Below are experts of layer 6 (counted from 0) of a mixture-of-experts language model. Rows are named router (the router's row for the expert), up (a neuron's input weights, with its number) and show model dimensions 0-255. Each number is 128 + 24 x the weight over its row's rms, rounded and kept within 0 to 255. Numbers have three digits each.
After each expert's rows: a language model's description of what the expert responds to. This comes from a sample of Wikipedia text that the model never trained on.

# expert 5
router:161149155158119061126137107146139158144121210177130121163075122116095154135140095150093159101161121134138070104104138158140080109164125145095125129143144117102137113134152117094123141103116137114119102136108143144134116141144109138160100103178133148138117138113107113158132119148150106123095071123155147157098126117072119133090099116135084149089105143157107136153110104131182132126106088154160100136138127153129128129099178116123161155111135140135105192108151132061133115154116143128111127077163127114140107112127091117098129120118112114125126111114134121129143129106151110152117136108136133138096137117121124091089129111174132126114123120114107133127120138135151139107152151141127147130132129112114108130177133186193092125109157098119114148117149119167141131075104131
up0:128119133125125143119139137134117147135141118118192128117098160128128086135141120112143094127102150088108164141114174177143085083133152101129159175128118118129127120097134152120155100148152108087099120113139136115117094174069128157150116066185143111119122105142106128144089098118108122106077154151128101112104120168107114163088084133144148140114104152145088117132166113137158134128107142112093133130152043121173154098135146140121144151093160103122124112137154122065140113136133189099145142161094109126115107111107123159125188115105105113110121099052141102111144145127112138155102129150112116147112152165155139108135137122125134107139128122114104128125190116147162130130128145131154127119111141135148118147144171109116126127139152159140143141125135126092126121118122153
What it handles: Line breaks and headings. Line breaks ending table rows, list items and titles, plus wiki heading markers like ==, ===, ====.

# expert 11
router:125136128174115099104137084186107128085147200143111122131119120118146154103138084116103114100129152110109075135122142173164126092149167156119123122123107111102147125107150094113142095116105122083157109186115135127160131159115117101152080104165121113126104131141171125157106078131112145127123101139136159146112149191111118115118153122156102180148114132162117168175098164102128144123138099139102120067126121146159106153120133175116113140138135115116101134121129115100143147119102103167094123137162114106077135113157135122128113110123158083159114100104123148132195131111124121129132120098110121155074133128118142104099124101141083097120122095103116121157141115111107154082111113129142143108122137146135132086133140113131127143107125123097099143131147123158171123132100108
up0:108113129142110133151096137134122118176137161123149117115113168144126119144093191159107129100126130143126141188127118111123099090106119086119162167104152127163096085116149104146168156119138145061082176116121114144140086109076109167169165114111130142136158113097121108099133153132095148113139107105101157138143124128129089155119164161187136127088131149130153112108127140131150145148102115167111117112133139120137124118107129137140107114144093132093124081162114126120139150143138154101114137108184076092120118097147138116115137134109108092116167177109121169158141141152175139103097128125138147099115125114096127184116092154139083146135147152137131107157125132127131126164115127143105119162137115118124127179126126133153110153141132128119126167129109111152147059153105127
What it handles: Pronouns, adverbs, participles. Object pronouns, adverbs and past participles after verbs like was or be, such as him, them, there, such, known, used.

# expert 16
router:120177162156138118129113113147138117115130170155157097152088131111147117128146031131093134090125111144145108112107160152101104161139168165088115154113130123115142159134124119100132087088161164102125103114129156096107158146151115103160096101128131177126123107132124088127160108094136092114124136140130078151137155148118110079112116125148126172120112146147135138131111147132145137129121140164122086142096139130142092145125149121133116128088130137116146146108158121111145150143120125120131120106139157127148106134115147179086157099142135110106115143097120148127144121154124080140097112087129113104139144084092129139110127076177124147189121104166134129166150107171145140128140145123178131145125154094144154130190100126157086131111147084124137159117139183146139121126109129
up0:078157113144085116114152127126110138137150149162179135061121144115143102124127138140132122114095143140106139171144152149132140144138152138108115114083137178162151107142183147138152144118155118105162195105117164145127143111149131120111121137104138113127135119156124131161149104123145160101090131123103090137103187181156141101135124156168136119151102142207124119139150103122103079152099145157105101155078146107115147128119139111101139124152117120114141133143122142146108140095141170125117103121146134147177127167146121160099108112135125119173129095129156114155098125140111067154073106093132142148104104156155074143121161116124106127144130107103152160109155118123108127127136150126085132137131137123122143162122078089136139124112155115115087123115101130168135154115120157
What it handles: Infinitive to, modals. The infinitive marker to after verbs like want, decided, in order, and modal or auxiliary verbs such as can, would, may, could.

# expert 10
router:118176122130099131165113120149078111115094157130109109139107139136105144126140107118073142100097145142103071110137149136095108096152136173116128098130123117118118142137107123116137129109130096110152132143109155119110133148146096118161167085176099126109170169137149131183156087160109108089115137135179149160108144207069114104143132123135132132161124151163111130171109158129130135124141097121133084111117098101117130124133113162118138111129126130156116151087122103114140110119123082110131126103159139132114151122106136132153160114124140110116107103142088132121226115143148111162134125125131112113111149103100153108094143097186116133148097116091133092119122116125137130123094140106175177134128097139124117137133136141144128168130159115127129117150100168117136104093086091
up0:143067107121135160128182136131109125104126140124099141155119123130141117128101119045139141129113170117119094144147104127109159111181114151097125146122111124123111155149134144128140122124133122129123080121107115134115081130113148123143119165115129069113133140148158117155163109132122095102153160118113086135126156103127145138148134116099148099139156121122127147148110148106073136120143101112169116110153127103127129082129153104106140163138164088113125116134098116111111125123101124100177105115102125126149142094133103168145122119122143117142147096120115162116114117099187078133134095135126143128140101118080141120110124123087142088104151085093070176087164116146106171129144147137150140096120120165056100101144084114113153122168115102127070124121098146144144149100136125
What it handles: Digits in numbers. Individual digits inside multi-digit numbers in statistics, tables, densities, coordinates, money and ages, such as 59.6, 1951, $2,994,636.

# expert 14
router:123160158143135149113107075155149161130125154179120120130109162109095135131157079158121130142130122120137118112078159135152095121113160121089084147105135141137143164164144098126158109094131137141129083141110156134120180159139135134132142143121124157122126123123101100149158122118160098146094114090139118125161127154127119113103081089145072163118134128156107126149092146110140141089109132150144142122131108143142091122113162150144186134143128128132098162092141097141149122136115091126092157092149166117150098099124129103116139129138125162093122120103122131126116118138091121148119150088129108105117138112074133138098090095155101178125098145090098106118146106127131163072120149126181168132128135125101167139163107134163147147112167087129131141143153203130116163125127145
up0:102122133130142101116142112163145054111206144131141088120124099141125137080145083153130131158096173131107141146091156139131125122163136149096147099113136154114134141148096176126109115137140142145121126124171151110118103135097144169118129097134105101094112125113124136099111121110115158106137126139148148087145131153141134154090132134131175130095130154103130135152191155123131164137135128128102091116161122174127156146104138108098167098102118144148163140117139139125155112180130113141139117171120112112205096135101156133127147144104128127157163101091179145136105123141104131126127129097128154131131178109164089149122175125125133119149112095169119160095131107136173147121136085151121146182132130138098124159147170161148108144145117105157125148147163124134131132158107119
What it handles: Colons, dashes, separators. Punctuation separators: colons in times, verses, titles and infobox fields, plus dashes, pipes, apostrophes and opening quotes, such as 04:20, Venue:.

# expert 9
router:107167150121101100110113098175128136179115136172115138128129134088095128086140101127098174079164109135110093110129134146133114130163154118091156105163150134120127144149131092106127099097084132109137101153143138163139154145105143135140100122163132147158126137132107137175124110099157119142131087089140141172089140126109149078137098094173102161092125119149096118162117109165146135140120121167151130138135139107133110117095152117151184142118119112117123177112117116085133157093114112111096164089131133127124104080156115148096127132110076133091112129079157099143148136116090117114120104090116113150126167125091105142126099092174153122141092134126140106150116120132095154140126139166163108136139152137106109137122107146110131153104178111097103131133142171155110121135100153
up0:120140119119129120127116117104105115142127155118123143145092144121102125132145136146125135111101125132107089126152122122124116151127151137156170122167142124190152120129116097131153143128154114059113111179099077120110114179146109179140120177142161132129113136111162138140134137077154112132127113113132112116134139137140096129125171141095108097151160122093143180093143103117137125131128144128111126127144141147111083149153134135160138152090125143109115097110140149169140140117146149129088138090128123110143094092125113148128159142080128123113133114118125114161114125166134140103125165094138078137116091147118145096132187097180152155148096113165170082116114102147132155146188162130091133151128135086153139111120140179121079138116121125113091135121211132148145107133115075
What it handles: Closing punctuation. Closing parentheses, semicolons, sentence periods, closing quotes and table pipes ending a phrase, number or list entry.

# expert 15
router:141189137160144107129140141152113142137100162156122106146074131118087152159146107132110128131131118144142111089145130130134076137101104149119144165157129122122141150140126090123124137090109137123131130146130159160148162150135134135128111149143112154089140154112078091164159115143122128114130136110142106118109121119124126076075148118146124138096118138128147120161093143154138086135102102103153122108111119153112143117083157194115143165111150103116130167086133122114121114124129105097113111083158136094161090098153110157106156113123113116124090137097126080101136129138075089138109112085121115121130161118074114099138104097190118118142132120165094082102127146154138160076120131109110148124124130160103135122123148092181076164097159105128098144136123154095111119114100138
up0:155156124110125133135147119111089113170092094134094132090090137105153117171163131124138085142103145125163117077133127159094108145109141158124102102133106141116103162168134111105143080147089173098122166112109155168110100189190103123087134138142135145110139150140112109117149164178133175114111116108155133125128124120081132091144160142142097171116137142108132130147123183152115119142154145137120135142132163130120122150104136140140167127162105149151139126126112147148162115120182163121151124093092127104110112145143173124136104170091123127150123149127121130186101114148128115110116142113122161121119148113113156063160087107135120161133162157138095133093115092149122132117149123139137142121145137161147108147138098167121131144144098142125143111090139151116185158138137154
What it handles: Reporting and action verbs. Main verbs after a subject, often reporting speech or giving, such as said, stated, wrote, gave, took, decided, included.

# expert 2
router:120159127170082057120142074183111124132122255167113135172071136110117115143132102096098128132145137143134115105172148137142103135119133178131120145121113129083127154134128082122114135135141102117124142141140170163165131162095124107132137118174120137098104126137125134134131119144138131153126082146154148140099133145104132144101158091136097146137122136148120093142107110130146102135109109122155081125120116129149104154131161101125162126119144183144111125097159121109158095142097121155107125117141137091124081128134088139126136123139147110148136124127159115116165133122071128162103110124133126140121116108113077102099129107124105137099098104114117121149148140121128129125131147118156193154103108129130141154111138165124138115128172120152131118116123123150102151156107104
up0:141108117124140073127144165105131197108140122117105097112141127099168106096147130134096164105112150103097152129124142108138111135093108112107117104129062120092114126127147090168113125121119099185125131150137084098161121189126154123122139132161148117148151143147119123139129155150121098143147097113191125174140120115141105125097133125118119128118129147146135131104061138115085152112155122122140136103127130136106105107157144118157098174157140161135132090082141133113133130098144107120121110132128098141108100139144137107129169086175098108127112145131133125123127090128087142181185092157114143136134098098125110147080080154102115119140107119108168134149147177130136146132149103137153106150139150114115115105107103130106112057136116131099157123139116107180105133118108144
What it handles: Section headings, table headers. Words in wiki section headings right after == or at line starts, and table or infobox field labels such as Reception, Bibliography, Votes, Date.

# expert 20
router:117207152138144120155145137164130108128147137164113145167085149147118130125167107115093139157122093118133095111089146148140109148138121124075139128106136125111150142148159093114155135073134121130188121168121172156122174159154120101135113136128121165124116130129115107162163076129152091120111105118125125167097113131088110109101114093147093179112132126179106137160081132170153099131146099123155095119131113148120128110091165115126159125132126123134088162093131085087140149098137117109087136079143140117131106101134119129106153109095118102097099115088132114131134139119133110150106118082123089123134156104097104108115104089181113143123096140139127108141123138155146181097138141125164153113138133127083144131131126124162102144110149103115100160137156153137109121131110142
up0:152148158140133150073149107108157138125177121129114164124127165149136130142127075128163116172133085106114105087120140113129122144118107179171157164142163107158111134124137105082138124083131092109157109156140176163124148127115140168098132159164124109167128111188107143119141108095153183153148123103119131103155129101117133126147112147134138174107130158129093145113112107138131105149160102129141117148111093119118127150152112131131136138149126095168120112140125124119090109149161167169096125055090128128148110169132121121133154137130108123139096156117096151110143116138108151119085095110145088142123118163135136102098113137133127097119152160126140171092126117133075085094154113152118160146136144106193163090142142143128105171130125095123113129111110119120120122129149145
What it handles: Table cells, trailing digits. Last digits of numbers in sports and results tables, and head nouns after modifiers, such as Olympics, Championships, issues, media.

# expert 21
router:098146132146115105125126114138121145134120138135120159166092126163147125131176105101111143137117120119143080118107122152139071111120119128109093147087135164091111152140158066134152124083116129122154123152101167121119183161163154118136103176139136170118159152109156131110140079138152089133150126132109146162118114104126127089119157105127130151136128111164096113168121127109108107123123114108127148088127114143171085137091159143133125131136127111125091148119161126134110152128122100113127145071166127097139119089112125120122153119105127083137111084059145117072175129130091104140088140095112139139113141126100112148087134094177105132113098110129137127144158100167163146083120154106148178114161138110147140140127151121165123122122105114140064127146117151147123132145089124
up0:114148126127142200112140091118093097168102119168133109169108106137112093156113078109153163099116150094133090098139140120131136086125125118148120102124140114165083142146138097164122153164127139121115111157162120102131137157178154121119117129131145093167098129118091134113110144158161130136087121164122130095131157161141117123154117149129143130145127116138124115114187101133132143119121101130163150115128132149135138134139185160107118136116111160134185166111074144154138127156150132089138149149145139151143133143129100139122131128076132130109117153114143127130161120124115137164130127100129136158107137102174079129158127142174146123109111124103128091121084185143154129118116148130121129119121156161122160140095098172155150187066141095167166119106144152094135144163146114
What it handles: Space before numbers. Lone space tokens, mostly in tables after a pipe and before a number, or before dates and figures in prose.

# expert 18
router:137188105150122128113118111161137133130152149145158105154083134120126154134107118132119128167128119098123090135102130155115134138131120145092098120136132131143136122116139132083160086113132143121169125144125173127133167142173138121156107148133148123109128141124110123149161113112122075185119106119122122105118159111094104117100138080148136120104152122178120104165092160163092157135104124159161166133152148147162108164110171123113126150093131154098095145104146110072137166102112094136108130118174145149102126132139096079095164123106122088092106084088130112144138081109129115125082136129117103116141111130090126137128091090130114153131086134135143095100102159144149174118123157112135144160142075122166086143122135128177132155125127110144115145155116151132099148087083145
up0:142098098121144128166126136166117124137108098144102181152102107129125136095127125088114134129120148112092099118104144131123139120133115135128136111137156120122098103121112117144174142126157154104100146119148113131155163142131132158153098109103100116133133089119160192168140118124125092123143101123090148157152125130111135128135107057143109131138140123129107068113085146129075116120120101093134172147098149134161135155135136153166124111101134129138125076131169132146115091133130149100144188136156098164150167180168094134117140135129148156133116162113096149136153153139142164105106121176135132102110133097094102134188153080113104124113105133147130123116120109141144118110128139101129155154157155155122120158113151109092157145167124119113116135087102125107113119150032126
What it handles: Prepositions of place and time. Prepositions introducing place or time phrases, especially in, on, at, from, by, during, often after verbs like released or located.

# expert 0
router:110173097131105093144124137153124107160082172155117085162131122121100124135156121091104188117138135133156150078130159162108130095115157075080124095164119102089100189129140105087148118094117138108151160141112139130147158121155122137133130095112097128102124139161159118116129091159140133119115110105165131134105125111080078062103124107108112179102112134148109144135131116129145144114139104111149116104126093126124132146108156134106124151153133156135130154097136070136105106110142083115130161114148104128121089070117123134140119125120101094111092099156132152119169110126134121123122136116189101104091154115110092148111113112143119116146093128148120110086121123143132144155161131111138161148127113133128104129110119142121137153103123128152108130107074120175101150095080114
up0:136132116132111103170145192082135146180134123164119142116097142148164097126134147093110113116117090107127174162089143121127116138084100138107152110138081136136155114140120182163134155148205159122159107114117131118110074156087121148121131097149115134092141122142111124143101137136125124128140150134074135129135126131136123113141129077108182133137116151110165095103123161109111104153182139154140117091153161119122110129119118159130133157116120180173107118139100129111156110161162098125140082108119127145138106138114150109075098122101145144125128096147137130118141104138109103131172114147093126117114114146156132144124119124136161148108143166134152119147075072110121123116138129143118121106101149144162082118156141144093085133144158129115140095118141138094156152087119085
What it handles: Proper-name words after "the". Capitalized name words inside multiword proper names and titles, often after the, such as United, Royal, Civil; also decade digits.

# expert 7
router:104165120131127114154155129152120136108148127109111146173073123075078129155150128113109121092135100156126079097091146109168120115102160102111080115102094123115132145148124078088166151135121113119106100137106138164127167161121126125125147142139107140149146135115147120116130096145144145097124107108162152158053132161069060090093121125137144141123112158166111119130126128142110158122113134161143116102121134174109126096076181106159157124112152133110120142092149111076119130121121151143098123055127107106126148128120115121147111141118145131094143111111113103125143132143117117165107099107152094162104135115125139137131138100143107154092101133146116085128147145154139131125133164152146167105118160131108112113124138109173109188124149107108095130121123125140135131125096085
up0:152148148128070159127120135122151077119125124117128116119153129168122150112095142099129159131120128136106086135132154121101129103154158171112142099123096137139132100076112127150133125148086155119104068087158132145116165144160095107140157153119149113117149178173119149132130124124131130130154163141133105146155157132128066157109123100125120167136110169122131108095120157118105124097112161092097120121141124150129108142094145127102178093148132108087144117136150122130119116109102108104150117110149129148177112106116152160146130123130097185077141160112080108184067136119126130165112101132126130143140107184134133142095142160101110158128100137110144121107124173132094151163118103153120108130145146101145078133131117180136113107081123136098126104170129090117120148136135148
What it handles: Ordinal and sequence words. Ordinal and sequence adjectives after the or his, such as first, second, sixth, final, next, plus ordinal suffixes th, st, nd.

# expert 17
router:122204154147139141155164147198147098089123185155131132155098141139104157145123093125068151121130058122126096100099138136136091109128160164095121126114137155102140164131128070135135118088145132109146120156112159156126148167122111111159116127166097137142120132141127129134147092115146116142118124115166134176100142107093111108086109069118109197152140132158130140162127147135171108117158130099153103083117106153142130127100146141121158131108120119115078130103112086095117124102145109124102128088129092108138115105123117133121131156108115105110135126125107093111163127121135097155120123104122096129106135125100078096124108118183105129129086125122133098124130146122117153126123124137146150134135104117136113131120123130149080177109170075118115128109133136131126143122086130
up0:170147141143108182153148106112132109095100112101147093150123139114137151158142121130147090097158130131125098176144172124120153128149088158083176113116139093124161116157113104103121138090114156123119122117094105113145160104121095147171146120165155142141159095146121113131090102164132129091134088130101138101110126134143160086108138142140114119125147137138133173163116131098128135158121084116151139128083145107155054142175120135086135164125149148129132170149118120095142136092148132202081123159143139112115104156151132108153127121113108087155148117127132155117148107115149152098089133144130152130095122108119165144149133123184137096150115124132142157116104104111133139105116151111144181180120138124136073119138178103165141121149142125130126120141078121142127134135131131
What it handles: Word-initial fragments. First word pieces of split or rare words and lone capitals, such as 'geomet'ry, 'dem'ocratically, 'L'upit, Siege, often in species lists.

# expert 12
router:102211169123150123143162135163123115137150129167110139171085139135117130135173105117094153152121066130131086100098150139131098133134110124086121134122136129103146149152166085102149115083129120125176110170119159144126163161172128095141113144126129168128122132119122108148164069127155081128114103130131133151109105136104112106105107097143099175126122125171115127150082136156155112129145105128147092107131108154122122117096163130136163125129127108126088173098129104095131131103139120125103138091153126111126086101144122143108156120100112096087112110087128116128132128108141105133112119074115109108131165106087101107121105089177103128124096128136137098135125128136145184082141138129162154114137130124103129112132133122151103145088152092116093153148145182132111136134111140
up0:098144165128099138109128106130119129118111132159084158123157168126168170124110109131097064146128125149137149119126162109160128138138122149092140142133140141040186115143156109121117134152126132108132112101135071129114085116120129092153106127148148143159083078087167142131146143115119141100142075122133107132135112158145128102124101123168162164140096171125149106134137086068102133149093090115158141134151154096106134137154155114099125133086123141107117099134143129149145101111079162114117103114171132132141121146122099107112136116167111169124107111120117147128145142158141141147111144106113182157151102138155170175148153129104090102114090107102134100132113121173142163145129127149126155152093113143113140117124172149128120150135154115138119118132101123115080110139129149
What it handles: Table numbers, opening parentheses. Opening parentheses, table pipes, and trailing digits of decimal statistics or coordinates, such as .347 and 1959, plus was after a name.

# expert 6
router:141139124178118098120106113152108165123136182154111096122101136141128137141104055120105137102117128147115108147152163147129112138115132137120134141091080123089130145107158081130137095107101094092128111169092153127139135128141118126125115099156095179142105169117100115132141084143136113167116115097127149146086134133107135127108138062098108136127140137132105146173124081161115107152126105132117116119137095153103099170111126138097128135135123125188128128112128107125116087119108077096122153108114102112115095111139105140147140141129114086099120123116101104138181113131145098136087134101132096106136167117081128135112122111155130129132006098113158115158146131153128151108116149114118144067141131096159103121109132102133142131130125125137131125144136137151146113104099110
up0:145082117103125110089127086105119123079163119124148121183145079107103136108092113095127121168105124109140074138152128123138152148161129120131144130178150127122136091117131082117107161136165104142129128136088111147151151119139127131119124164119148142131072125170111133108115104126137154172140103164118120133047124123183129118087167131145080163090158111143121112144149177116109126088111107132134124157145121151134149173114142137132139133174142133090104125120119193145108109162113150105137133112122122077128101129154128095148124154104155120146155119113169091119131132153126115120119119127096098129147138075120114108138133115084150147106128128167155135128130115126096147136116153133121123124147125187157060138111150110164137112136111114149101107136116171152131163126134104
What it handles: Foreign name fragments. Lowercase pieces inside non-English personal and place names, often right after the first capital, such as Y-os-uke, Zhy-t-omyr, Doosan.

# expert 8
router:133193109152128101133124111136119116138122146139120104164098136117087141124120098125104135135118136123121084149115162129147113085105130119090114128128143114120090128151139094124139091106104120137133129136098155149112174133146159092151153109178101140145144144171117075135124106138180067171122074138147130128115140168134160128120141090126127145123111148133077096133119090110111145156117111099137100134136092186138120142114157143143153128147114173118085182076137102088131146091129127094145129097153136094143083090128075108132161154103144112091121114101135107124149120161157108127128093070167118144116127130095141120136114146137131108150085107150148099131154104154180116101144146144139150103174106110113136113114094141164142145160137123134106091123144154140102125132111122
up0:191081136133148140150118141104118128100120171121099164136134169138150108099129107164124122131152135175124171156169135114113068115104056120143112115128162115149140120085144142158085147144096122129119113101152153126118121076157119153133140130129109136125158088145127105128127149115096140136147111145112116127182136120123116144105139133104161109163090156175137103140146086125099110126139119128140093099089120157136131097114144125126108112061100135073160087143131098123160122102114139106140122154158093164111112137100125081165120103099063130121136096085148164167126125114119142111104140119130126137138118135113113109165172076110137132148086123117123113108122132121149192144108136117140155116151134133129112118121128133116101139127100144135142115166156152088107142162147094
What it handles: Clause-joining commas, conjunctions. Commas ending clauses or introductory words like Instead, plus clause-linking words such as and, that, which, when, where, because.

# expert 4
router:135169129146114124153111147186109159172114175129117109130112163120150133150117079161127152144113123127168147105110135171135100112129150126109117114091087119092146165132142136097167122070162144145144137131161161113128131138128119129140130115155122126143131173116098135155156118154158092114113103115162152158112149136135086091100140099136141152138115114154142134115119124189171089147165119155130132137106135112115117138076170171112145138110140121155086184133104069085145128089140124142124142096136119140131112131115128160146123119090071128128094121107135105161158088116094119149075112061121132117087153131089122094139140115155120138130074133109112137145133138104143161105130103130139156091146116121094133127141138125120154105096130089107110161128140160122116136088141112
up0:116142155089156087122109126105129133145108139079146073136087139167140098071169097152113125126135125098124135132133125129183116117108123110096099070150138108095082105056157141151112109127123122151079117137128134143156167110137150146158110076126107104106149135098124106125101119116175102116137113134192117155159123126156113100156118107161117088175091129133152106133147105115108102113144137146113143177116135125117131125154085146133106125120152139111148131119102119162053132123114115122126121102079187108098165139108125139167138124105106126143137155121138113134149142142143157090111118115113125118133108146143139123183159121149114133137125166131131115114119124114145120170132139123100109127131156131087171141072143168165103097099106134116130167111145144125134105114119108
What it handles: Acronym letters. Capital letters and letter pieces inside acronyms and abbreviations, often in parentheses after a full name, such as FDP, SMART, NBA, FIPS.

# expert 19
router:141154165168088082111137112155126113145087146145121169137087150095142177138114118115128126094169165135121093099128193192109086124112143113107100150109121147115147177132159122092139127139118089111149157139135167128131143135138099105141097137158105103099149155117128119157175090156167101152152089100127104121092131114110145127101157090124099161127153151132100149167082113138121121149113118117162125112099083168125101128115123144116162128132103141148115169107104092105131126133105080114116118126157110128095140094093123207112155123103119108142121115093118105124140093130109097111110127098150087135126170119115116106087125102136130124133104115108090125135132112154144152099119131158135137118143141140131128115117100143157146116074131090134096154146130108130104127123083115
up0:144106119108125137101133114101106136134126152107131135168124179093132086152109100152119127171118116164143095133117086122170132119096130113107154115149129118100145083107117135151095121138116128206112128110127121116117126107134161157135126112166141168107112125152088116155168137140127112115121149138125144136091164173122133163138105095102098135127147111151171171085140084120104159105125140107133119108136097126073147108199120175132162107185101133076172132099119088089122147107111139097122137117131167121155149131130118148092120119140126109089116140127153132118133124107094157097148133081128092122100143105145123149124140118118119109111151121159111151098077118159125150152109161138138137146119114128128155169134140114096143092098147076104079140150166100116100118114128156
What it handles: Capitalized name words. Capitalized words within proper names of places, institutions and titles, such as New, York, High School, Chicago, Polish Cup.

# expert 22
router:083183152118148108166118123151122130119111141141109129139114155112107108139137127101097150138121071133132087102110130148174102154157100132107118126134138112094139150127156103142131140100114140134161101173125159145124161174172109114132114119118100185139134136087093125118165095132140088140128112115145139154104108126088111114081132105129118175152175132177081170156092135164135103136139071115155096110114113146115132120118143137120163120137136146138086163114119110114128135120128136092118127070135124151129116079143135173121166105086106079117096128094130125125132114102125112149095133100156112138120183108078119116113105115168137115130092105123144119137140120149161181098144108142169154114158149136094119132139160166152093121105166115154094129147139155136147149135132125
up0:123090126130132124078166095113139144168097125129129114089107137099110142078223122113161146114116182106116130123098149101085116100126122158148140119122152116128154126124149136141115088122161142148154153104141130128119119114113124110114168114103146131123127098105161131139169086111151139135128137123151140073108082127124154083119113097161167146140152137102167085149102111130115128173120139142104152125123069150096098102114149113158145114120126132093114111171156152143183105109087080098103131120137130141058119095132112161141102160102143120108146118125147109147097159154109143145122159118156137135154117156148113133155181107111118126134144159161113162102134102162119124109138121135090121132140137117123168114121122130150087116096143102144099109135114121129127102173111093
What it handles: Quantity words and of. Of after number or variety, and quantifiers and plural determiners such as some, several, many, various, numerous, these, two.

# expert 1
router:133142142136125101122121146161124131147087137165073127170112104128094132139133127120083153125120123155139090095106149131144126134108140126096143130104143123079135160169122126080136116119117091127103118189146160105129174141159120070136106155119111154136141118124112097140142104134154107117124113111135128123063138134088116121130109062111104193120150134175100153148073148117122076138135087166151113079088118147123109144111182134115152145133125145089123151120133125115156145128114094117095128074138130105136135120147132160110152125099142108106120114110122088112124127117137124140129103093150107137129142072109113122114121106123131170138106127094113104137150128164143181086139122119158163108179131096119102113125154115106135151127164094138081131148143161154151167134130154
up0:149125160123168112153138111111153136129108088088122121127098114074103111142137128172106132091159130124138132119105107127096154119115122120098121118155128131112127145104119118118158129131175117085112147117123116100140162151119160118151180141165131069113126104116120156124157157163154114152104138117134147098133108133173097115157147123127138150165146143128141162084121149120152126150122127132129118144183115121173097141117093180157126128131140130144159167168109128116152113134125142157133111127081130107126123129100111140078149120101117129141082158104166160093066164158117119090102121118150119132097145107142125089125133117138118154171126115182105119119139108057103119159151139108128083096116157118132158081062133136107130132146114092146095169144105171121146151134155149
What it handles: Determiners before noun phrases. Articles and possessive determiners starting a noun phrase, often after of, in, to, such as the, a, his, its.

# expert 3
router:108191153129120107145144095147119127081106150116129118152104134126147112138125103140117110126147149092168097088090185132150120150096160139104150119137122131132135167119129127137157117065115125132168119149133170137123159152157139099167116121126127160096105119097132090151131110140129132161151102110151122110123138135114118122067100075115116169121127144158120136170087096151114118140132097145123123094084152142161152123111181144163156138132141185138111161087167133062156129133128134132096128113167125087137079155156118144075153152131102115125102134101097138141156083141182163144100100110135127155148134105127080121103140118144161127144086133132102134142143151136133126134134121106115166106115140136106130150143146104142094135103174119147144163157144120128123091126138111
up0:147120101129150154136130132133157126150142112132128107132180109139104104151166148126164151122171096141055154130083096127165100152159148122129104107166129121135143141166110129143117117103115185151204121160117136174114148153160085099207105115120115112145128154123136126151149151126114127111129151165110158101102115156139120123123119109176168092142130084150065118127123162126105121100132122140178144140130110133117136133124071114128117134116110100133093079116139128161118103136149111156091114138128160127119139100099108123090129159094167151076144157110119075154100118154173147140145107126157104102117158158116127105131145139112112133138159113117147121130144157131137099117134120140114154080133139098113144114155163130134104139148119080159120128124160122142117152141145150
What it handles: Digits in numbers. Single digits inside numbers, especially decimals in results tables, years and thousands, such as 13.'4'1, 200'8', 43,'0'00.

# expert 23
router:140175151127126092115090086164068127128094152144126135130139126140122172140174122130107123135144091138091088105149177130134095131128141129139112125090126104102123171129123116097162123132100097086166135135115140184154157150121149117149106137167109118126167141133139148164133104136125126110139120107159102126109106138081099103101115102138138155112107136144122112137074130142144139138131122136165112118113115147097127160085152168154121153138140149123078144091142111079153116091072139093091117078142101062101120090133132131128136113125131139115088069087142125126161081108135084136101123123149150142105129133097137130125131088143138143171095114142127108115124130174159144120144149110122155135137100126133136137121109136138108172105145067113141163121126118171119132105108094
up0:105117106067079102083142114140096082086200156135146186143131158118130121111166117145129135084118101164125103155107110122150128137195122124071110123160151137106096145137162086108132150139157141121105090089112163134142114155160153118144131093154111153115132139136124087149173139115096110158168148116105148098133113151158113162116121105149100151110164127143141150062130088138117115106165133159132164133123121125137160149112120144142142100150081142161141113171129141134156125125131108126119092147100153164173121140134162125174142142129118141123102141111096121164130085135118116116126095109162108134108087126094102147144114139120104116116148116119099130141111143177147119138109157159140119117126103152120140146152157130097110137107101109145113135140138154113143124169124165
What it handles: Name-ending suffixes. Final pieces of Latin species names and surnames, such as -is, -ica, -inus, -ensis, -ović, -sson, -ess.

# expert 13
router:139144125162144081102087132203076101101078155095113116155093156129118148135134110103072138124135148114128106137111127164095107115148142119116110120130081112112144164138163119129178090078124080091129146162123137149118136135098120146132094124153123098125124128101149133128140109129154106146110090104152109133112145129116143147140142102116106177155121153144146111116103142120149112097112127150177127126151125138116140156119151135117153159121123109132058158127186131126101141155108123114113143084146111091145134080080089124177165164091119111101129115096173164136158103152129076120108107124144135115122114122106115130108170092147150113147118142136111126141177126155139152112137113136151134156129130137105150118136139125158122170083091137115107155136093128161125140128096092
up0:161135143150127106115119139094173130115113111139138139142114087144134068073146152139178157124160125119089136051102167139122135143135091122132110124165143107172157117145101149105156119113137144130091100144099099161096133115147087090131132106088133105101142152090138133118177195139165132128144107138115101130124094139130129136143138088096087137131147152182140098136104142125119106118147124119102140141130150130126142119100161134139163123130135102071128129108137155107143108150099105116115136097109146121151100139115146066118154150118121155128167127123110084132110110116106133135116164076114166114111125118101057106130119100092098128146127099082144151135114165148130180126138137122120100118138164146129155122132119134123143118103082120166135093142165149148135132107102097
What it handles: Role and person nouns. Nouns for roles, positions and relations after a, the or his, such as member, chairman, son, player, director.